From a checkpoint of a small mixture-of-experts model trained on Wikipedia: vocabulary 22575, 2 picks a token.
Below are experts of layer 5 (counted from 0) of a mixture-of-experts language model. Rows are named router (the router's row for the expert), up (a neuron's input weights, with its number), down (a neuron's output weights, with its number) and show model dimensions 0-223. Each number is 500 + 25 x the weight over its row's rms, rounded and kept within 0 to 999. Numbers have three digits each.
Before each expert's rows: "comes after" lists some tokens at least twice as common just before its tokens as in all text. This comes from a sample of Wikipedia text that the model never trained on. Tokens count by the router's weight.

# expert 9
comes after: ".", "==", "===", "s", ").", "\"."
router:521516521533512544524528499448465459474480503497518472513483514484513430498490495519510477487493493499529512492482509478492503500490516475494479551496453515520488558489476481478503543480544520448469489472468502513491512522488472480515493482465500484426478504478505488460474549524493512515519488487523488504502472528505494510496499493528511504490503522474535482559471498488453479495504547499476501545502454462501517510492498514456485448494517504501505517481483510518499526514452490484470490473490479501474456515508467471537508527490480515515534512529499527482508538500489474435486490445508489516520449521477516496537532499504541510495460459475574503527460494489520496502532
up1:485513488497507503501498525479428504478484505529551500502494540467517486512518457489473531487482506487495521476459549504462534491516482499551510504493486513513486514512513504476495503496507456454534495506504479497479491498500433528473543501496497501478492519469515475508489543472549498538554502496516522495511507518501505497521478495494486473518490480494536514536500517478493491491488489486478498494490546488513488492523518453480508507525446540461542474471497538485471511494485526502494492447509538438492452527515510501467453493515490515540494518508486531483457523512528484451457515514527524551488522534484476543537542522491502481550484489468570462466497507489503484506531
down1:473509515526486462447510467517540505510454481504445557454453479465490512508508516511494466454531515517488538485513479493470515481494476510479495483472535507533515471442475510518519484495490512507476485526500531483527527520515484555518522559563519492519527537500515471538547520486520471526492483516448483536492495538474515524511477455470500507502515488522493486498507537474533509537490495493510489478507521517507481508466556495458517486503465501527499517505486480507532472514497519512455520490510510502493505477469462525460494500504500481505472484522501526470476469506483493502521521453466510485507516463529541507517496477506479502415501545474531541520483507526499514501508
up2:543469518491479506508535492502510516481506506487483497499514511527504498478502501500520527437475517502522498500509535492511460494497480513503500470509448490527475446460482485477474502446523524517499498499490517556571522482498500513488550521493469514512547526508472455472506507509518506494506492504515516494504527518500502524541512497506473471506523477514499474517535488524489488512479534506473438550480565458548518536483509475529486489467510488522484476494516500552507479526480508541523568484464497495456510470535502498493499511501506506528520523494529503490486477533505474488503496502520432472473481526491477507526545483471537475460455478467490479483490474477542536452460
down2:488494533499492490523458509532483470488506480512528517483490488528460515492487494529508467545494470538493502459542526536532486508454486492520517528497494490467522500471486529509505497544534491479491533522486447494541533486542535476450505469465527508501450483519503521532502485510479505473485482509538464521528499524480497471500539507520540523476549489470469465530495481498515511507514459513489489488496425508487537512524476478496505541526496479494473544508514542478502549487546468457521512485478492517501487515476509496544473465531527497480473482555523522467487509476461476499501495509485549473517534504489477475445525500481512494480498486502514527461513443482520495513521
up3:459487462517499492498525486509470540476486478505477523477478505516494522500523500499477490473509509541529500509499470466507483452509518490519491477500542514496466491472483494458494466497514506550505467451476505498470481512474521481490496535497500503567505550512524448509511492486519522502532503508478498482524478529533491445531508491513499466555528520538520486472512501490475474465467517487514531544515467489539485486548469501492522519484508540543488510495518432475477554538482513482491512490514509504533526515500505489495505481531482534490454498506522504459518445508472518477543464462527520476523467518533531530523501462458483471500529457541492524530494492475495543518484
down3:541491516525442484491503494485531500507500506510497522428454506478511518498484498468542495498441507467496483499482508557473523446522520519461465475502506522545495513491542487526471485512475529491540456490481465509483559494482488505520472455488452449469532527518510513493517502504491516508494466469494469498479544491495505551481500476471483509513534514467454528492498486508485507445520511513487512523500511484520442488514479514494478548513518504516461491446548513520514469499506547500499517524499475492512531526563486509485474507485531534523468520468500506511540518517544513473505490523499514514482538494473473478489529516496502518503490500548494529526479493534477486513490
up4:507516478528503502529541484487477557500487500495501502512463534494506482534439521500523497510559495556520495522494524508503487452524533475462529537508441532511469461484508482480507475467491519497524501503466477468498504518549509501519471498509484452515516462505506493503462483503494535528438462493520471536493515518524516469479499558494528497506510468501509467510571510513474542528481509488505493525495458455521497454511489498509509485503462504496499469472539478478465486538534509506458500486523509474500508508526486529499465461481491470534492488472468507530498513520511513548513522472506490508504486445470517497498542552488505482473533533508449530512501484488483527500499
down4:474509498485485532500508533467473510535492448478514546519504526505462527474494479500522504466485493468481551454455467525451503524437547522492449501505486527440503502528488510519526501514508498488548485522492498483509470494501498474488483543491499503528516541469536518453509484470510484477519517505477484500486477495460472544495528473517537515515454492510470523477474523507485509510535500528527474506489519480529480487490462529473499489507527493488522485490486469513522434512491550465557491544474467510497523509512491489500485507472504517523493468488493493517544509483512489460503494531491485483530498515461496495515499504552563471488520520496502513518546523491522572516470
up5:453518490499528487510529502513511473502489492498521527471500519513485494559516462483492482494534480531548477476533501487501524496511511514510515476471514503513498541477463528452494533546542466482543498555490439471508504535507488508477460504485453523496525529484552489530510548520502530513497460506473524522487486530475513477517461446495487516542457505459538470559523523518493485488502495538518521526510489477498501508475486517478489445493499509529471518501516510535491522481465467477512534457519500491474471495485484473479468439508466503496480497501521509517492518485465508476478462497476515557566503524516470484490510528505506496488472539520490466479499491500542487492498
down5:514506502490421510481508492493480541483489539521475528501546508467526469506525462463501487467544512522479488505468518504458482513514487499485516460528481480492511505542532475516513528511462499499485518504509533529468503548516516561486489534492468481450493523515503509480494481521557532536475532487538504501497499484440561530509489480478517485554492529499519486473487488471538483523526500533515512496534503495491516509502491481517500513519531482534490506475469492492505509519472514505499486506547471472505478491451505492556493486462532485437484465524526462504461484498514463451468501496529480479462486488503514539535486474522503506481510522489524466472500537491504525515452
up6:478481545514522512525511518468480485519491504508499468518522512491486484504499473476496553482520557513456525545485540482485528519473471488494477499480489480494509477509455497525491549521506535499466506517530502539501499530516514506494494560522500493513476488533509498446490482495502527478513519502501520453471472506515491489541505497552531511528474464483539529498503511463464488535489499444467483486516515506516479488518525500515474462508488499525461531513474498525464446503552516452547475530517520482500465477553521484471528491535475521477484461507441530540502530506490495430481485458471522466523466471508497509498495526480489474497499506540497529522510482487506466494528
down6:498538527480484488506519535509577525546482469509508481475458512497499522537458534521494504517459510516446537447463490475497497502517484506468475477451501538519497522539485494474513556524482459563474470526488496512469504490521509492505539495470530503511518458481448505506485522521493546479537538506523486505518519526466499511471492513515494498498507525501490486462491546492538529495533471516497501450531506492487468499455428478510537539471523461489524499509533489462528491500528538533476502522480499500498470519520493485515488506469481466482475524545514498517460498479479516485494464513505503537474473508489499473511527494510469512519464490502487469521520495474512519477522
up7:465481531498514526526474523487503484508489483504520467476474490525564467517471532503481491516510507512501491446491538484477487469528507458497536543480496497448517503508499494520511520487513531511497554532521495537480529478483476507543476524476547507471437489481531475514489480503509522449519515464507495527500500461500466507535536474524508501464510517499489498498485507490514485510527547483523489481527497508527504472513486492493538475500487479516481499487490472492534514533494579519495483531537517508501466532532519542486467472528509512468444486532477492539524524472464480487447491493485517492527511455479485511458510529485506549462471553500459506497535468475479481510474
down7:504505463491460509504467450520510554490546527538529526486525471485535546484485511495500521510544476521501506525498516504453532484463521449454512501517526498483495515483520516484460469535513461461510468514498533535501456534496487424514512508481515510498517535526467517500512487473494524490528529488471517540551496512509519492536491530513526473483466490497517510508491510519490476512518453509500478510517469474496474454456499485472496505477508513467589464482524521510460470525541468484512491513533456493519524470497478468486496487495531479542528514454492442494459467496486540498508494495473496520497549494489478526517522520510495487500487504508497493507532516494506491500517
up8:515513492503478510515506466526524491512487510498519493530474510486444446513497475497500525499521511483532533524515514508490499482506483512492495503556476512472482519544489508520502475550485524488513488461467485476486526485487483486487499533481576498513464479510513491532475501452448483494531529502513508469511483529498518503463490523534487487500491504485475492506540476471498513487501509440531514534482483515472461493500512406485472529559497504530511522482426482479507489487525522488517515491458502493517500487486453512501504541492501491521473486522493436510500501502484501480505573528544514487460525508534491495519510512492531510476557536460523538506506535441515493511502
down8:517537508505513475519487523497471443493440505455492528476530505537516453503521503476471482468522486524517456505518540507552494496502484484488511530528537466487466500428503494482477487502502547519531478469508487474488478519471501521469480484495500494498501464510509506517519538500499484481490487507497551496459481497525529530531542505542471563484500503460467484500415426497487484551478540526527466513482511497510513476486516520522511539468507500519520495528477484553501520502513488486531533482537533493534491491528525513514476484491490492481518467494535479525495505469482516488492459493460476495482501475505529473527495488546491509531527479495516537496536500483483493516500
up9:561518503527466498481516509465538485465495432500513504517500504486491510504491501507477448496496486482491466509484521492495454513488444495523495462532499480485502507514543492487500510473506477495535476468497506473528494502501500475486528496505506566497498491474532556475493470452550515463512493514512478552524487508519483526532510541514485493492505495503492527509502532509530496450465555515462493512527506473485515526500473535509494515459478495541495552491534508526524483527476530486547484481485520483537488464504450510550495520493477483482515466516494520510538510489451486494495531518494545489516495517474518532489527507496456473479432509465492507471566514478521461502485
down9:476549468454482538476452514487480517479476550518502538504540517539489512500507509545526505479526471508497533503475481506501505545526519488473506533537491507475522497516473487535490476578474510544483474511494501521431497481475527520507490514478513476492517537492479479447493525521517487503527496530516481492469515525470516474493512513523542483513500430452495492469514470487480486527471475530488480507522476540492497492456489528504479477502483463516502512496440516466476539491531490550427485488479488503458494509509506484508523538514499486473521495496510530487511511502509531527489468464508474531481495483487512497474500496530548494466505546500554509503467496509483498509536
up10:516487510480459480501531553465442587463516523471507500473546499496454476527466478512513497530515472522499476557477498508524504499502521513513449434491497474502494531501479506501507475507529449503498473526491508500500533504530507452495504512480502508509481519491475541505484549479477484497500548538513526520477523502492484525484528569527560513488491501496536502511481536526480495464480470512538474512545456520474523490472508526502468476502513476485483480494506464471506500512476497535507499449499501496490525508500465497556512513535501485526472476495463507505538523524534518488464484458481518506492491468484520486510490501463488497476512457504518541505496494518527494453515
down10:495536565464513510492526473473434438512526482506503506491528511500512514474483528506506486491495563458483490477459493509519438494533510516525543447484504482518498555513523535537477523509538512504506524520450490470497507485553487497460486513510466504473505527503542475472516498499502473527523494491491533502506502474474504473512472497449499486495524493504513510480500500445504503518499518485560497490482477522480495511498532535521506535499492494515464501467551528529487497495516509526473498512487499514496506473412497504473499488525498496461476538507464507530529508504479493505523459463486522467504465436504545483543497514504486506500525501504498534474513511464502510547497

# expert 37
comes after: "to ", ", ", "he ", "and ", "who ", "which "
router:515494484522512516506480517493486485447490524545483507512481484470513487498461509503506493488492483507505558516520503507516519486548514511489492516515496507485550518494482493469510539471515484497530471469500448456499502517518454510515481489502470513510504542479444483460457517496489495490530484478501548535502511511517490522533511510544510507480538484458532527525474528550483479451507523457470517518513492522513502492511437523527498487521502501444472517482497463507515548459516484481471506486475479489523509483554483499508506561500499510557487548520503534495517491543455486488481482508446520484508487477489520536476508540515513529482452468519558534517507447498527492487514
up0:501495494499507499488544546445487456553492496498497548474475549543472527464547504460517481527501475478487525494557463486486526537484499493546513538546506458512485509475533484468492495479497535529478516494486473495469551485527510545514529485545502503481482463489457484509456551490495525549449501486510450508514525519504499500505489510485503502471477482494505474482501481526485468492476513481486480471506526505509469517493453477469514459512487468503487495513478452512528515486536471494474531473491507490500497488494483491461496466514506520489504546491465506491503527503484525513503517530518520520539546530508465489505516497446537533525506512506524508484473490503544515550464
down0:505550475506472474452492494536495501490509515513493491503495510481434453457472497475511528508484559524524522498452454506521525511541478480487479490486540517465510510472529502520491542481511467488489517511469510502587451463490504477484493498527508543522507486507486526551540513529468476498501511479477518496497494487489550503494488520501508498500530486558537522517467453473554506484500504508479516479506551519463512500482454482512483488445537486516498437529492518487518527509524487527477470481483545525541486530522488502459528540477507469505501490502505495506516481527501498472491502544495481488484512538494488478505491481492532524498510470491522520475486479443491521483501
up1:507513486495501505453487464491523483545458479567514471480525506460533475535493445492527505500477509509490528534507493534514515497486503493518492513493515502517478482523578502534503538515527500502501558481529513516457512500487493488550438490517487503475476540500517503492518481497457486490514488525487484480502503515518533485438525480474445517479519538468463537533509477529497520516499499486503494489437480488537453481537493507517495492501484500494512490489501507486480514515507510490495496507518499548455495535492480511490508483455479484501526508510514480562549511525498494459488561504481542490501538446495531475511483531451479495507451510466529468519487495467501509492479
down1:493498505497474507573502503513511543494502479489451488500500489526458472516499513512525529479530532489517502473560484492515453541497535477509519480518470489480484491522466503505524552506481491487500436487484499479529470446500514507499531473502500560500512451511520531491452483546494534523505487507482505456486512533533507531486505530505497462497530456480503483518503469505513516480526503464480470515527487528472449566551502502478490521480502499511506489499473471547544507480528495475524513486489501478533458509496502469506467484532536514494482481475522451448494513529491518478476423502499524533491470513522496492522492498470500509521478494498469509504485515529537540517500
up2:461493429474518494544474549486515512548537525490536471538510520492510507475516503528490456478511457527548530506513465480558489464508505517461505517531507472487508490446532522472506519489503467454515478476558514497527484494494504549524516476488485510475531517493481522460534479515517519545495521510481495496478478491539463483510510499489481520488516470471512515508521516545473507481524524460468535496506482522492491497498465495493514424500492484507483524494491500536486501482492476536476463464495467486486444475511486501533527486486519538501504531447472516489499526468475507517467534507492481523511491527546502506529477489518489541444521489488511507550494501511510503501485
down2:536539481567507483468505514521519500483495451466474476479461467508529458507501508510493507486514543492475524503505542574480497510461478479521502526498482465527535460525479487457482488491519509554483535454498543551494542505487525503491510527500510497478501490498482530477500507519519503505487468495524498477517555458464491526519530480480515487521504493512507527471495504471515492518486546494508458536492440527477525456547560456546488501487500509469475503485504492471460514499481522469526496482548473460489508509497487542474495512525490508496527469508518486515497476499491508502514468506487488517536486521477550488537501485493487480506511523469456516484508477476516529515444
up3:473501507532538520503464470511494472493480498459455499528539491539479546482501462479522499546499472491543507532497491498495521481473528550550508528485498488521510490486521524459529510510510480508520488519478517469520501484501510505447508508515475525485500500456520495514546487496509507553490506471473503526473546484476490479540511503487487495517515474477497532467522475509476514476487473478516515498478539527494531490552523468496496532524472485468486467511478472512503524517507506462502572471501514480498478473488508470557505459512425495511522512493477476504532538479460505523538487520503528504473481500536473555523425454505509475483524503479531515479521506493479469474506
down3:511532513478480499521507540500487492524464503477531482515436512497492508495500550481535499509455506463552520469535502529523504532495529450469490517524528487499505519529469541519491530489528514488491546485482527520505514480493468488523488464536479545511491518524502463519487512516497502488521493481520466474509481503506509511517517495464520485502479550484488460533493553466481472478475508519482500490521475513495464487511513464476532503510535496485529495542476526523525481426513516476478451485517511484512487488556460487427472470477508501473510539535514500564521480527492541466485489510477473509487471528451488471471501509492509506509512449505522505519523457494490508540482
up4:536478531463496533555456483508502423480494485479532548501517450525473479499515495522505475516469499496506536472548507533496488492487475519472560508495483492466447500434520524461450553511505512526524527513483515485466491494493475516528496495500504493482538524501507536514473533500513505494537453499497532513464492511566494497474517488535496476503490483561487485503487516498492505524432491495488500510527477516524496481499472510486516509492482453477467486508474450487565479508482516507499498524452475511525502498520500512481537491526472519489477534470500490489507488494494552499521451525524485491482492545507525545537497462499498527500496510524481486493497484535502499514490
down4:489493522522523494492503493499465486518494533519492469516549499497499514512532485515529481523490547510500493487501519464522496476501511505494520454452491525495523500485538500473522502489519509479536502519485504524521444509493479503508577511491472496506531465526488534493516462536538548509528498469531468549449522472503522493514494479481499516513524466484501519511502491527487491525510480475536472510528512553496523485509505530477468518423497473478487516480531523490473489511492508510547452469506493536541531448463492495499481487434514517498471483505525523464522518509493492517536488461486468480447480525478532539451463517540492481462485486514502463476513497503468527498449
up5:459542466484543496504485529494479504523467473513492468518502485488467483488506531483531529462485525488516494498503498513489473479521477475479502495478507491420459500479504485494504508492494476525563497510500483527462519507523509516496512521481486537488462509535454509513511512463544507481519492501485519543506476534524476533544490532505514498505532448494469469527520508534493506469528519509519530545520509524453517520517515474543521496493503517490499466482472491547511517503490490461529573540519510463452464498564482448508502501504497512480445510507494481509533487530486513463484470478566466516487454496501463485526476494479485489482522525495535509485486485511545501479507
down5:519463519445493473496521458530495499476519534492516528481481498477506527452509481531549506490543489531496515499514504521528501495492494532503525544507467532487543498492460534515536446508452508468508487520552466457523485544514489466535501519481481473501466496501465473495538476527494497477479552481463500490522478470533484496466422556521491488534485512486519527478479508501510501536507482483522478504481507471562528499447554482475529516513480482481547507518491524478490471492470502517511479536503482530520497482474491482521494496546487524482488499530475504526488488453489481516530470497502509538512509525467501494481489492537473512503490481496498544510497509448470499510522
up6:493489504494509497499504511510508482520511485474521491492503525477464503491509532469528517552467462542499510555529477505489509503489521529531524516519504511520464469494496514486508480508529480489528480465522492458494510473502536472461482492522507521560506527520453494485457495522487502465498498512515469536459489522485465533520487483518492484519496518478450472476526495509501542477495461496484487478447468451501499502465493468464491489503533485489520444534527503539482515480480481491439551508490454506555491533516524511527508517534497498519524519521475575522524507482507456487557507509523547492541465477496492515525496520544507523475474495460527501500481527471493504457468
down6:489503487480496533490497496494480503500511499540516494483474490503473489509499467531503505485539499457483430532488519507508522495505478421466496490530529493454482479487496505470488525502527472529571508528485513480488495508481449510496546521470487505474516428497509555572530480472492501519527512509480484517477505478510538470516521472519522535491560489480483512520515487472507460515534534517502553509506483548515475515533449515506501505485537504488533498467518500515501502509510526479471494500476548481491499521508457507487513465496485558466529442496485478459478516507494518506503479489506478522528534487506515431521509475505484505493479524532509471499459511525529498498504
up7:479496494540509509515486504480495480508476482498501534506479499490474510497469479472477484470507531463490475525465494524489508469514546475443506526493460486517503506478506515513523510507443503502465514502493506533506481492476470502507510481514474460501498502495483502450540493513482513524488491456480498509490484479491504556526496522504529529494479507515449474426504546540490464502506476533507507520529517460496499504541534493485526505503489521528459497519491453495508539503435477490468500531454472495500452498522503534521495526484499491496547474481527544555490506532484481536551547550479521532534559480467489495494517557525486519544516473542512466505499516496513505476485
down7:514542481475445462543466476528540461479534495506461493485476524505520555514482496513480512507501480500482500472497489497478516476453468459524505505530504500519555473507524512498513507516484470473490510508490556471480497547511504515482508513513495572497511512464511500482482502471521506473479480502532592492487475516487441524522485506458496445558462541487483528540501473482469475488489486497494486504502506488521473519510501502462539502541502499542505509520511537517505497489542504451511448490524504518482492508482474495520500546463486496486524505514527521515513481489510470457484479479496485493488512489460507493481543510497504522525527531542569496494518492502492472476488
up8:527511486482518534446528527507505525469476476564457460496465459489556485561476544546515528508506485507503477548553491487489492479519535481469481544501498491494501545479505488503483488522551498520520491541508473489515495492471512496517494522486495476541475521461482494492519510511514513514492464504493477506450512451463503478504520508515503492489536517502530511440511545510527531443475428500492477492476473495487507476500499470447502516500483545532492496483476517473512521493511463528527493508494471528503488497518493507468532491489470495510521499493461503526486442505555515476455500506551542508525504504461500537516500490487509504480477507475524515486503482491494536524502
down8:477513486507556488500520546489510503488469456538504477496490484490502489493500491498528520494441494479469508471539454473548526539531534448446482516478498484503530530523505512482489531521507509494468529506489515478522499451544493444473528457530532510507499493528470489515470499449502536512478441524490481515493468533472487482479537489532552462463480445476468487496471510471520502499509516494526466492535519523451511469471503541486532499452492508502509501522447499498515505515488485503513523469506503520518516521481523523477484486484486514481527479499498515556526518465540549520514481519487508503515504465503519492551507476504518482517474516517503515545500497521474510536485
up9:526507465477493469494498493507514488485485457495515497485477474478509525527502518489484499485490478505518484502530552512514473460529536510497522499550495475517490457491454521521505512521511533504494493530504474500511537493486561500485493533498495455484516460462502520489462474484484495533463501484430483479550500506544475483495522497490522545499492527471475474487514491528492484465466495521501510545529474496499524474525506530500495522478503479523508538500523495511523467523498504497488535493519470510528523428460504454487440548459524507521511513512497512594519512512495488519516492540528465510481430493517490522516444513506522487490527532497499507514509487513502498501429
down9:497542505456491527518486529472485546457520501518446524502519470481511534500501512490479474535483461532529468489487503546464488512454472478556509544477478465489515526496499486505478467468462483514514474453525502532506534527495528518506515511470485510493492497530501469493519485501521494498484490510516526533481546534487499505489503462541515459488515508520517504483560461477488525548497491498492485481463467523503525500516458472532496529464461496489474542526529482504500499517492486551561502503438465500521495502524506532494459477518534487501498500482525501499513511493519541539481494485502479434498491515488532453489520485526539466514463457525490496456519508480526519505503

# expert 15
comes after: "was ", "is ", "were ", "be ", "been ", "also "
router:525521506526480478506500494495501483516473542503469496481528459469555498457500501510535519497495462469499584513503494504514495521556504506527487536501509449464512500512475491517530504502465477475522517495497488518488511534521491493529495509493502504469510492485525500469473552481439517508537494499479504536502524547521477492500530540534485527540528513461506490497497510494473506482493519493499525524492485498527514496574445485525479473483467505452459470449484495477539499512496501503485519495450511486555474499496495472524511530550524544539515501490479524482476511506457459472495490484462506551516471501485495499529532511531508492493477473535522506545461502513478449494506
up1:462507497504447517506461537492433507514501472515474529493503519399542505522455535532506511507531508495519502491469541508486507538522430500506489516515510566477528532478532479533482513518483504462466489490488509496475486503527503511495466527490498510555564501513520485489549486510496478449548524536498486476543499473494482487508523503493492482517546499461521461516517484507524503487534497475489475492513477526495508502519499467436507490484491513474511505537523481521511485493505465460486488462504527503504501523494470504469541516524517496489510528472485499470493500484480508510494484474524527523448501465522548497487512531530533509497489509498479477463491505482540508480475
down1:520461493460464451537496511477499522503499508463488486488490464510550525506466514530570492473503519469482505499485488533496510510526517500471554509531534496518426449536514491485483539501487488541501490495526495505471506552500491496539504474469465510513506532487499510502503523462496514526485502502503534524486516470568503515498509493503525509456492450526506514493484495494506548489504485451525507539520493491454517467483511492519501450491460547531448498516501507492489454503512486510511475494497437542505551526530477480504487486515488521486510567453489519483495517494510431516529510496498459505509499505526509519528506528474471504489511497484533488493470507507499459484488
up2:494508510512455518519504507539488505533548466481494542520489468470488478469526465466465477550480491515543535535512506505487527474477495513467470490477529503450474488480511519474498491523481540527441518505484468553520535498503487510503454513497448488500522527468501493506492508485511497491470460486512501510477514526499487480521507527475527491500449468544474544494574512493478517449490563480511489518497461533515494517510509499488512513490501514506560499482496505502504480519488514491540547486492510472520469509470500463496535526495524489527518462503490512521504499485465510511482462527498454459537501499499486519479552493494435491567533484499503508492512508464489520491527
down2:471515536545524470465503466532471505519509494485554489468501501483468531479523513500498537495453485499509509470489443499517505522489482495433452459503525510511468494482555520483475466550538536494477493491500497516488541507554491517547462452507483530522506517516511540487490483501489501502490537485493467466508507547536478490508506473466517478486517499522490478518527524496477474454493518513515474471481493500482501497481502487491476492505517512511533566488462508488516484529503498491527542547544526446504505510475505530490464524484499489450499499483568512477505507527467514498528491530462486518488502469513482501508539526534494528518510451517493463485512468458502502533489
up3:468515511521479512478474516525502466522502519499508483519492483504515482507499516511514516510509538474504460489533496479537516533506473487499536513512532477521482487520487476555522469494459521530517493528494505526474534504490489504500538510471461493471498506471486462489463444498548505515511463495526481526481539527465479505506472531561535536531488489498500481452478535472473483518483539472503503519471505518525508504515488461449528485517510475504463487483508486483478475513538506438458517495472493463513484495524508504518511497440508482485502527455490540448513501470507489457522537526490511498544484505494500521491531464511542594500495477532547466491470489513537484521488
down3:497507518466496481513486477451506458497482490490534503454541487515488464459528491486505477519482503525503506517495501511511509533530433455530512461491513512453463557545488531525499529453530510437521515453552492536516532501498521500488546498534568504489474529469492473492500491506499504510521490512511478499516506474531507500439507477508529504474504489517456534490512493502482463470506479545514502500521499490522491466532487478509520508548491484517501512504510534518515514483528475453454481493491452528525528457454488484524528489469499533515450494487485531540540522476514444477476476503472544504511505482497518504535527525503491503474517509491502470513503486520507513483506
up4:490456460537551496516527514532524480482481457517462541500521489491499488520519497510521441530474515500486507533511454488530505497475503515500509492511484482501499495531540492524474479486501521501521469456515514565498510489512482439493495506471490483484505532515436510516471511495510487502510537510496515505537514536535523439491499498549478462481479447510481524492494509521508476509550530464522474525482500506508531509540464509526428466492506490483468519479532509480489466488497550500528470518460513489501514470476492478508463536519498543514479511518491482484506531477509508497489512515481535535519515514497473464499511440500535490510481496540494465448464549500523525523481
down4:536527502463484508483534504466443447497497498438472478497517445534497470464493529536530520520489521490507501517480510508499525460536497501476562482520531454513490520470510518480414521499513506485467509474501527495505531495494518533452499515462462514496483469511517538513502472497516522482474448454474467521445455510472507482534488487548516451528513508467496512525567502514538514465485506494514511495485502507505488518433573506522511507481531492480511502513491509527482537542498507523484508488474491485515498536491529498485512515494494479520503478461519504479476489490491499495532499520487475524533500512519485503531480522552496504511509500498501491535539496505488503479512
up5:456437509517553491524490493508521475493514509489499508494492494486504496501520507487516500489531489510499521528479483497535515455515497443496508553437529503483551517506480466468475487517518524485469453486527526476503472490521449525530477503502500461522488470558498493495496519500506502466505524504491496546483528506460496490517474540540515465525512560478497481453461488535515523429517543505481505460500511483496544492498495503481536521508524490501486475474464516493484487549486504507504503460485485515544508475536522542513537529470534516502483477517529519511517468480496484504481431515515508534533505513532478502519525495470469515506513476468522538492473495502493459494452
down5:521478477478495504524483480487467475513497488487486520511465525500516499451506499543524583529488501491525512525476465456491485495477517536481526514476513530529484528522539509522481511449558514520505500549516544471484479526482480481531508550485476518530535513505490495524505480505532490494510514497494448546577539511536543474524528491477479508475489495484510491495501486509503481515457491545545480494501513504490517507502499464471499486471522471542470537505487473507500481492477519490471514525472512512530493487476508497488516491421462467533480458511517481451530518472531502507485476526507507506513495470540469492523501462452488482481465527511473486487457519528506484498479
up6:463487548539518474477448541463461525512498505517454492458540469505481467462510504521510497514496504491514565501532484541474462477515457486545507518520505498503517520495480480497517527516470545456528467453492482485509507474485521494498493540479536537525495485493464482507489468485504496500534514459474511541503515495516522478461490483503520503474547529491527491513494536484528495512503514496461512480498483502521514469487518484507491491493502480496500473541500528495509492511472547476519525432507507501540553549492505515553491538478452510464501528523477503473505501557525450507497469480503471483515498539492459511513499488512501500466489551486466521516452504490545493491488
down6:491489470521513512500479490509511501546503527550461481499520541496497512523556512511466542498473470508477485507505520477549475472477487479488518505498527480502497536506522492478535512515505504539453533506492513493534484534459506480495510487483522516507473492497522534493489501526506483479481462482517446486512514496474503496489506546517484522530519472496474499504516465523477464512510480506524462533498479482531474546529468506494504516539500571504497496495503502505506505501496473506525484512510556516463540520474497459522468514496519547448462460465510511512498516457434516511450488497508511530496438498496500499470556457544544449479515513477485488516449492509473448513520
up7:459526452514477497506483484525465498513489508535470480501457498523531478504472453506458524526490499446519479485483502467495489480577476527501546491498499499496487518507476494490510492459488520525526513466478488501540531462496509514481494549488547505498556493555535493488476467510525513459519544526505527537511508472552493519496529531514515478494494524468521501490510492551487499538522483453503501494498464494491529475488464495475475492503540514523469499493498504467508486531494543500522470499480505542533493476493490468531512548528465533486524537506484478473487479453485453510459516533525497487504515517484478482508488523451546509507519509524473521472492454502504455531482
down7:504522537532467474451492476494490513491480519523517497454512500523514475486486472524471517517515513508512504474505549511482530505548554549520527499508490481517508447564504499496467529518462543510482512453531512513472492494491497500468550480512507501520525498530473496504507490507551475485488493496473491534515508446495501537475491489532488495451486506492503489488528523509471482525512488472475502512512539491493466482492485494509519493510473503457475528461482504464516490487436523512488471476550529500544516498486538494535516478517494479484494537460520492472487473541470479516513498517535482464455511492509492551484521512509470491508520542493480514472492566513473419527479
up8:512523526508488474497514523528485478491526476517527502517501533494477483457516489514477514489476426502512518494484480493481542482508502462493456503520482460493471464549516521470472501460513519477503508489509519518493500478517495509492510478490460455541521472471493476446526533542471543513528495499467503506539507500592516508481511497485527476500556483521467515489524528504507582472518516509508504503508486516475519538563506493495505500476457499484548491511461525470502516517484464479531557487517526517539493492446517496463478511464473481478521511519507523500498528503466484477493478499490485465504471520524476473453519524484533491481470500521515526502510480551502495517488
down8:517491491497531495524469520526463505516518476505427503473505512518507516484524477490525497553491501512476491460518430540525497500520479482526484485464555557531534498527476518504485484524521473515484529443483488495481530445476496498517503494510524469484497498503493498473470496497521501480474478476467468516491524509514484468469479487458496486529520444499495541458519499490508476515556493514520523477511462513489511498497504529494543482482493493565457487527477517532471481511516489505476500529570534505548483484464519510505515518501502509494468485535465497528495531512484504486517466484481515476541494533464488539524492472486501556471563507512518518511485503525511458488481
up9:487452490512470484475476505512495521524513456529454503471487472503510515490539486533527494490498488526460473493467497457504472475515542474510486496494454545518506534532499494484473499494493523510444483465522458492503504509508521497481507505463508463487512484455465529509549465481518483515514558472467506491532479517515482465516521476491476484516514503477517477535488496526478498497479536515486563486515515524473527492511446503455465500476473476501500485469583545507547482498510541513564524488537540531514466495500529471528518474531484523508486493515468474462517503502513544507455510524488493517504500506510473476475510508502523525511508522495527510504496524506486561537479
down9:529473539512529440519489479535488474508495478510456513504504478532505503468498515510505520468479507543548496520500524507489501473517516449479535519506489481513465552476467541469501482442514475481495504457523498469524455532511515487497518473489529502476497466482511526511488542505471517465482506474494507525570511483489462482475506541505424519539523480457486497501514497503503488538475555509533467530525507470444468463477507508495521506466488482517478509476521518513550515521518497510514515489488503483536504479537520511501473492513493520534531515494500462484500523476492472517518486535444569510501483543520482521512479500491534514490504521480462480523501471504477527474494
up10:507500525495521467497506533474473518504513532506500485503511535472472528490492498513505485514492534465486506475508491480459489479474516485512457447526535462510523500458542490490494511495471495538500484520522511482494473528537499517478495469548455504532496520488527451531529532471490487506524514518497515464439481501497458500531489456466497474513528509484507505521494501499504490478482478531501486514536523496526526495486510488469481529507532535573489539507545467464489509478456476487527465510509508487536467500500437482517508533512453545536485517501530437504510502556506531544507462522492513477513515547490514514508434513494504460517439515501529512496497475485505478513484
down10:497501514501461497530531485483501524493454500438526505515503512486552546471475472463510525504527544493464538500504482501502491514477539509479488476499518492508481461466515482493518489520517497511492560476510519531484485487509497517519488491508491487521539537502580518488502487502453527452468528526472538464543460509485511517531529490508484509476471509486472479489488501462480465477506495500499551513495494576522476515463516466514451501474478482473511519505567491522485509514482501543471507501459499485534503492429474489515516498508514469526472538473489510495534485507497534501524468518524491493524494487495509520540464492500495495539520483529522509482541497445463477497481